Experts of a small language model: 160 experts in each of 8 layers.
Below are experts of layer 6 (counted from 0) of a mixture-of-experts language model. Rows are named router (the router's row for the expert), gate (a neuron's input weights, with its number), up (a neuron's input weights, with its number), down (a neuron's output weights, with its number) and show model dimensions 0-127. Each number is 50 + 12 x the weight over its row's rms, rounded and kept within 0 to 99.
After each expert's rows: a language model's description of what the expert responds to. This comes from a sample of Wikipedia text that the model never trained on.

# expert 3
router:58 66 52 59 52 54 44 65 63 68 36 37 71 43 38 57 19 61 45 40 35 56 47 43 52 45 41 51 36 33 66 52 45 67 60 41 37 55 36 65 40 43 57 64 57 43 51 60 58 40 40 56 47 44 55 68 41 53 33 64 69 40 42 56 36 54 32 42 33 43 37 58 41 46 48 36 46 32 26 43 39 70 61 61 41 31 53 37 46 28 75 40 49 55 45 30 46 46 65 50 64 46 34 71 44 53 60 69 50 36 61 57 40 40 53 39 38 39 56 40 62 63 27 36 26 57 71 42
gate0:49 39 28 49 66 38 52 57 33 43 51 49 55 50 59 56 33 64 48 39 40 61 39 57 59 42 65 64 41 40 56 27 60 48 59 69 52 41 61 61 49 50 46 33 50 39 23 62 62 52 44 65 16 60 42 42 62 61 55 44 52 52 26 56 52 75 42 53 58 75 31 62 53 54 44 34 46 47 54 59 50 48 13 47 34 46 44 57 47 49 71 65 43 54 72 45 14 54 35 56 50 53 29 56 41 58 54 51 61 51 48 46 48 34 40 73 49 56 33 43 48 41 43 38 59 42 67 47
up0:36 60 44 48 56 61 11 51 53 31 51 64 32 49 48 45 45 44 39 34 62 65 40 41 42 38 51 38 59 41 48 51 49 42 62 38 74 55 36 65 27 48 59 57 54 51 29 61 45 65 57 57 51 44 39 69 41 31 45 32 73 28 51 45 62 64 62 67 57 65 51 58 41 54 40 39 49 30 55 34 46 64 41 56 39 57 38 46 53 41 53 48 34 45 53 48 38 71 36 43 53 31 54 36 20 66 56 31 39 61 50 42 43 42 53 67 44 30 59 28 67 42 35 53 46 56 53 64
down0:58 45 66 73 33 41 53 27 45 52 43 55 61 46 60 64 59 39 45 64 59 46 66 45 57 39 40 30 74 31 47 39 33 41 23 58 71 44 53 57 47 60 59 49 36 54 28 58 33 49 36 68 55 41 45 28 58 60 15 65 63 59 40 52 44 44 42 64 46 58 54 63 40 58 56 64 47 37 44 33 53 56 61 47 45 51 70 42 40 51 57 25 64 48 34 41 60 34 24 46 42 56 48 54 59 55 67 52 37 54 40 68 41 52 34 69 64 48 34 46 51 66 56 45 61 37 51 51
What it handles: F/W/m word-start pieces. Opening pieces of words beginning with f, w, m, s or T, plus ordinals and direction words, e.g. F|W, f|antastic, first, third, West, south.

# expert 11
router:48 56 55 59 40 60 46 63 38 34 76 41 57 37 46 45 69 45 62 40 33 34 43 41 48 44 69 45 31 47 65 62 76 44 36 55 57 47 37 49 56 57 56 66 53 20 57 50 43 59 48 55 74 57 70 48 47 66 62 49 44 44 62 43 49 36 43 38 52 60 44 37 40 44 55 34 40 49 54 52 51 66 60 30 58 40 43 35 52 48 47 47 56 36 67 48 56 42 67 38 39 23 56 53 44 50 68 42 55 62 60 33 49 42 60 49 64 43 67 42 74 73 32 38 21 48 73 27
gate3:60 45 33 49 49 46 38 42 45 58 49 57 53 38 57 30 53 26 43 56 72 44 53 58 38 56 43 40 47 42 46 46 68 47 59 45 54 33 51 46 77 62 30 73 45 39 75 34 55 50 43 63 44 48 43 71 69 62 54 36 54 50 49 45 44 40 71 43 65 54 27 47 42 63 35 39 51 41 32 43 46 65 23 72 55 65 39 58 68 47 36 46 35 38 67 75 26 37 46 48 66 53 43 38 59 60 55 47 66 49 41 58 43 61 40 52 14 42 56 62 62 50 55 35 49 46 52 61
up3:45 58 47 58 49 59 35 41 41 27 62 40 52 66 27 55 39 58 65 36 49 25 48 47 46 37 68 56 47 61 52 56 68 28 50 51 42 50 49 61 55 57 56 48 39 42 37 44 43 47 55 49 66 50 56 43 41 53 55 55 64 48 52 28 48 55 71 57 50 61 33 65 29 71 52 66 63 50 51 47 56 31 47 23 47 52 54 61 71 49 18 40 70 41 54 50 50 69 75 42 71 48 62 49 17 29 37 44 47 61 41 74 66 57 56 53 58 57 40 50 57 39 64 55 30 50 55 44
down3:47 51 63 71 43 26 49 36 54 44 41 41 36 27 41 58 59 55 42 43 64 41 67 61 57 60 33 28 41 56 52 40 56 36 54 47 60 43 18 36 51 61 55 59 65 42 56 45 62 61 55 55 62 59 58 51 53 55 61 50 64 63 45 44 49 54 55 36 74 52 56 62 50 60 52 61 39 40 39 45 49 57 56 46 61 40 47 54 53 43 51 45 50 75 47 48 30 53 48 51 52 58 56 54 35 58 69 40 56 46 45 46 66 42 76 42 00 69 35 51 45 63 41 11 48 34 49 49
What it handles: Linking prepositions, conjunctions. Prepositions and conjunctions that follow a verb or comma and open a phrase, such as with, and, by, through.

# expert 4
router:46 63 40 51 60 56 32 47 51 60 41 49 46 30 48 59 46 83 51 47 59 56 60 40 64 74 58 26 47 44 64 62 52 71 44 62 61 55 43 67 57 34 67 50 61 56 56 68 52 49 41 38 60 61 68 58 66 41 36 62 65 32 53 36 43 57 60 26 46 76 42 68 36 55 37 67 56 35 74 37 38 59 43 34 57 59 58 50 40 37 62 66 56 39 49 37 33 55 70 71 48 32 44 32 48 46 73 41 57 50 60 46 45 43 38 37 57 49 44 58 49 66 57 42 37 60 62 39
gate3:57 53 38 42 41 31 52 53 50 59 51 55 70 18 38 40 58 63 51 48 56 43 31 51 37 48 49 72 52 71 29 68 50 48 27 52 45 55 51 66 72 54 53 62 50 56 50 53 40 59 47 61 49 48 53 56 45 47 46 72 58 57 76 38 59 36 46 59 37 53 42 41 49 38 61 45 55 26 40 45 50 56 53 53 59 62 62 64 61 44 65 71 68 57 39 58 50 35 35 62 34 49 61 51 31 52 41 47 59 19 64 43 61 37 35 38 44 58 46 52 39 59 67 29 08 43 46 50
up3:43 57 31 55 48 49 60 38 59 24 40 56 41 46 74 57 45 43 57 67 64 43 63 69 57 53 53 39 58 49 35 62 45 49 50 40 36 47 49 51 36 45 49 40 33 45 62 40 55 56 51 60 44 52 44 71 50 54 53 18 40 41 42 57 50 59 56 55 59 30 63 55 42 61 51 53 45 65 42 64 52 54 34 79 26 59 50 38 51 41 50 73 41 50 64 72 52 40 54 66 57 43 66 43 67 55 39 17 54 40 47 73 55 67 41 40 40 61 50 49 63 40 65 43 82 31 56 73
down3:36 41 23 45 58 55 42 42 51 31 46 78 58 47 65 51 37 50 39 52 40 57 46 45 50 29 72 24 59 43 16 56 59 29 59 62 62 56 55 53 57 44 44 75 74 52 56 54 48 49 47 43 43 36 50 57 49 79 35 49 51 68 35 72 74 59 55 70 58 66 45 32 65 38 68 44 39 47 47 54 73 46 31 33 55 63 43 53 56 42 70 38 56 58 58 55 50 50 59 65 47 41 44 71 54 64 40 44 49 42 68 41 65 37 54 58 57 58 52 44 53 50 44 39 50 62 48 44
What it handles: Clause-linking connectives. Commas and conjunctions joining or opening clauses mid-sentence, such as and, that, which, but, when, where, however.

# expert 35
router:41 46 32 32 61 62 51 50 39 72 68 33 51 15 44 46 47 28 41 46 55 74 47 58 56 50 50 57 68 50 65 36 53 64 52 34 47 34 40 51 52 60 46 52 60 67 52 75 48 64 42 62 35 51 32 25 44 41 59 58 49 52 56 34 34 43 48 51 35 49 55 48 57 34 59 49 38 72 44 55 48 50 74 54 40 60 43 66 55 39 30 53 43 57 62 63 36 55 54 56 68 55 46 33 81 49 63 51 59 73 66 49 69 42 41 72 52 55 52 31 45 41 53 50 60 41 68 53
gate5:66 36 53 46 88 39 48 59 46 49 51 51 64 30 54 63 45 53 36 36 31 60 67 70 49 64 54 39 76 50 40 50 73 48 49 58 88 41 49 30 59 57 33 52 56 49 47 48 54 66 48 63 57 42 53 43 75 46 54 60 39 51 46 54 41 64 43 63 39 24 55 37 57 51 49 46 44 56 54 68 40 43 55 42 51 47 49 74 52 52 43 64 52 35 39 60 57 30 65 57 16 57 43 41 71 44 60 59 68 51 80 60 65 56 59 47 46 41 45 43 54 38 60 44 49 60 45 49
up5:43 66 34 54 59 62 40 54 53 60 38 37 56 44 46 56 61 58 46 76 35 58 61 73 30 31 39 41 56 43 21 52 65 48 45 41 58 45 43 55 37 46 65 61 65 46 38 66 45 50 34 53 35 44 53 57 84 46 53 57 58 54 65 74 38 49 46 62 47 50 51 44 48 47 48 54 63 46 30 76 72 41 52 33 61 74 55 83 44 63 69 59 40 53 59 34 47 55 40 56 59 46 54 56 57 56 40 63 50 46 67 50 73 45 39 39 55 44 73 34 51 54 56 55 48 26 35 46
down5:67 52 31 42 45 34 62 68 67 54 36 53 57 48 46 55 58 52 29 41 42 57 50 57 66 29 34 34 30 47 54 42 48 47 72 35 40 37 44 45 44 55 31 37 46 60 61 52 37 48 57 40 40 47 62 28 72 58 48 62 63 39 47 45 38 57 58 71 44 34 54 63 65 43 41 49 52 58 74 28 60 27 66 52 39 66 48 51 52 56 45 62 60 35 64 54 61 53 62 55 50 44 35 49 45 32 49 52 59 41 56 38 78 74 41 65 52 62 46 51 63 66 42 24 51 21 54 56
What it handles: Latin-root word stems. Stems after prefixes like pre-, re- or dis- that take suffixes next, such as pre-c-eded, ident-ified, head-ed, equ-ip-ment.

# expert 9
router:54 44 44 46 27 48 46 40 42 65 58 72 58 41 57 63 42 49 52 63 44 47 49 72 75 24 49 40 52 46 50 49 47 42 41 61 53 68 46 58 48 29 79 38 35 58 35 62 32 58 57 40 49 40 45 54 40 32 58 44 30 66 50 67 47 42 59 51 47 55 56 61 46 63 43 50 46 48 37 72 34 53 63 40 62 40 52 35 63 42 64 38 64 42 35 30 19 68 65 54 40 45 54 39 34 46 37 35 33 52 27 63 59 60 52 62 65 37 57 41 53 43 35 50 35 77 44 46
gate5:44 62 46 59 60 51 35 54 35 46 29 52 51 38 59 33 32 32 52 51 65 47 26 41 49 61 39 59 78 60 43 51 70 49 39 75 59 40 62 33 51 65 46 53 42 49 67 49 53 47 62 30 46 35 39 63 49 52 52 59 45 45 65 56 46 39 56 43 53 57 43 56 46 75 48 51 45 45 44 39 25 67 45 53 49 86 57 48 63 80 46 40 44 52 49 47 27 66 75 63 36 58 40 37 42 42 48 50 62 64 32 48 40 80 43 50 35 71 47 43 45 59 47 41 58 56 45 63
up5:59 57 58 52 57 42 39 58 39 43 61 48 47 36 51 62 40 49 39 62 44 57 48 67 42 55 63 34 43 54 41 22 42 44 71 72 58 48 60 57 51 70 46 52 49 45 26 72 52 43 74 48 47 72 39 51 36 51 39 48 49 47 42 40 40 21 60 87 64 70 40 39 77 49 35 60 68 45 55 28 40 70 48 61 58 37 38 61 57 48 45 56 50 52 69 72 61 48 48 49 39 48 60 58 57 37 61 51 55 39 31 57 43 45 55 63 79 45 57 53 62 42 71 48 55 35 59 48
down5:49 47 35 38 41 47 51 53 48 47 47 63 41 44 37 50 29 46 64 38 68 54 46 56 76 54 68 39 44 50 60 39 44 62 45 51 34 31 64 41 37 44 53 45 64 52 40 39 58 33 54 57 37 56 56 68 68 55 57 50 62 63 65 40 64 54 31 58 54 32 62 38 43 22 59 46 51 69 59 53 58 50 70 38 41 56 39 52 46 52 22 50 64 25 75 53 67 50 77 41 44 50 23 44 58 56 69 63 46 73 57 50 55 42 55 72 78 35 45 59 42 43 38 49 47 53 66 40
What it handles: Conjunctions, people nouns, o-pieces. The word and, brackets and quotes, who/would/will, and nouns for people like politician, women, footballer; also the o inside chose, woman, wounded.

# expert 27
router:34 60 49 75 37 66 36 52 54 71 55 49 48 59 60 52 73 42 38 62 58 41 34 47 56 72 56 39 25 40 58 57 56 54 24 52 48 65 66 32 40 58 52 51 63 59 65 50 45 68 53 47 32 62 53 47 70 36 50 45 48 32 61 30 21 54 48 43 33 39 72 60 34 45 47 47 46 57 45 54 52 57 53 55 61 47 43 27 52 66 46 42 52 30 66 71 65 44 32 53 35 48 46 56 58 26 58 26 67 26 59 47 55 44 61 42 41 67 43 55 39 40 52 44 55 59 41 42
gate1:60 51 70 53 55 31 39 29 47 23 56 63 63 31 58 51 45 37 61 64 57 57 41 39 40 61 60 28 48 47 35 53 26 35 35 65 38 40 65 32 63 44 55 60 47 57 32 56 55 32 66 70 51 36 62 52 59 43 32 73 39 43 73 55 47 36 48 52 54 27 52 38 35 49 45 56 63 58 56 62 55 66 65 32 58 56 54 53 39 65 45 54 49 58 51 63 22 24 59 66 48 31 46 40 54 51 26 42 52 46 46 61 38 35 50 48 42 48 58 55 61 52 63 47 35 54 56 69
up1:40 61 58 66 39 39 38 49 59 34 68 50 49 54 70 60 40 49 50 61 34 57 46 59 50 36 51 46 53 36 60 29 41 59 66 49 66 79 53 29 53 28 73 48 35 39 40 52 44 46 35 53 44 63 53 60 50 38 47 53 36 60 64 24 37 52 40 50 57 55 64 52 30 32 56 37 50 60 92 60 47 54 40 50 36 58 35 44 43 69 55 26 49 38 67 50 32 58 52 70 47 51 33 32 54 47 47 36 52 28 20 56 39 46 44 55 47 45 54 48 51 54 61 46 54 45 64 62
down1:31 53 30 61 58 45 37 43 56 51 17 35 31 72 56 48 59 70 63 51 55 58 25 49 51 37 61 20 43 43 53 62 62 64 55 54 36 43 51 52 47 36 81 48 33 55 46 66 52 55 30 70 54 44 49 80 69 31 45 48 73 60 62 23 46 37 45 54 49 36 55 51 47 45 29 51 49 81 63 40 65 52 57 50 33 36 56 51 59 55 49 48 57 51 45 54 42 48 36 58 49 44 47 42 55 58 32 65 40 55 43 55 53 41 55 48 29 50 47 52 45 36 55 36 42 57 62 60
What it handles: Auxiliary verbs be/have. Forms of be and have used as auxiliaries or copulas (was, is, had, has been, being), plus be- in believed and bequeathed.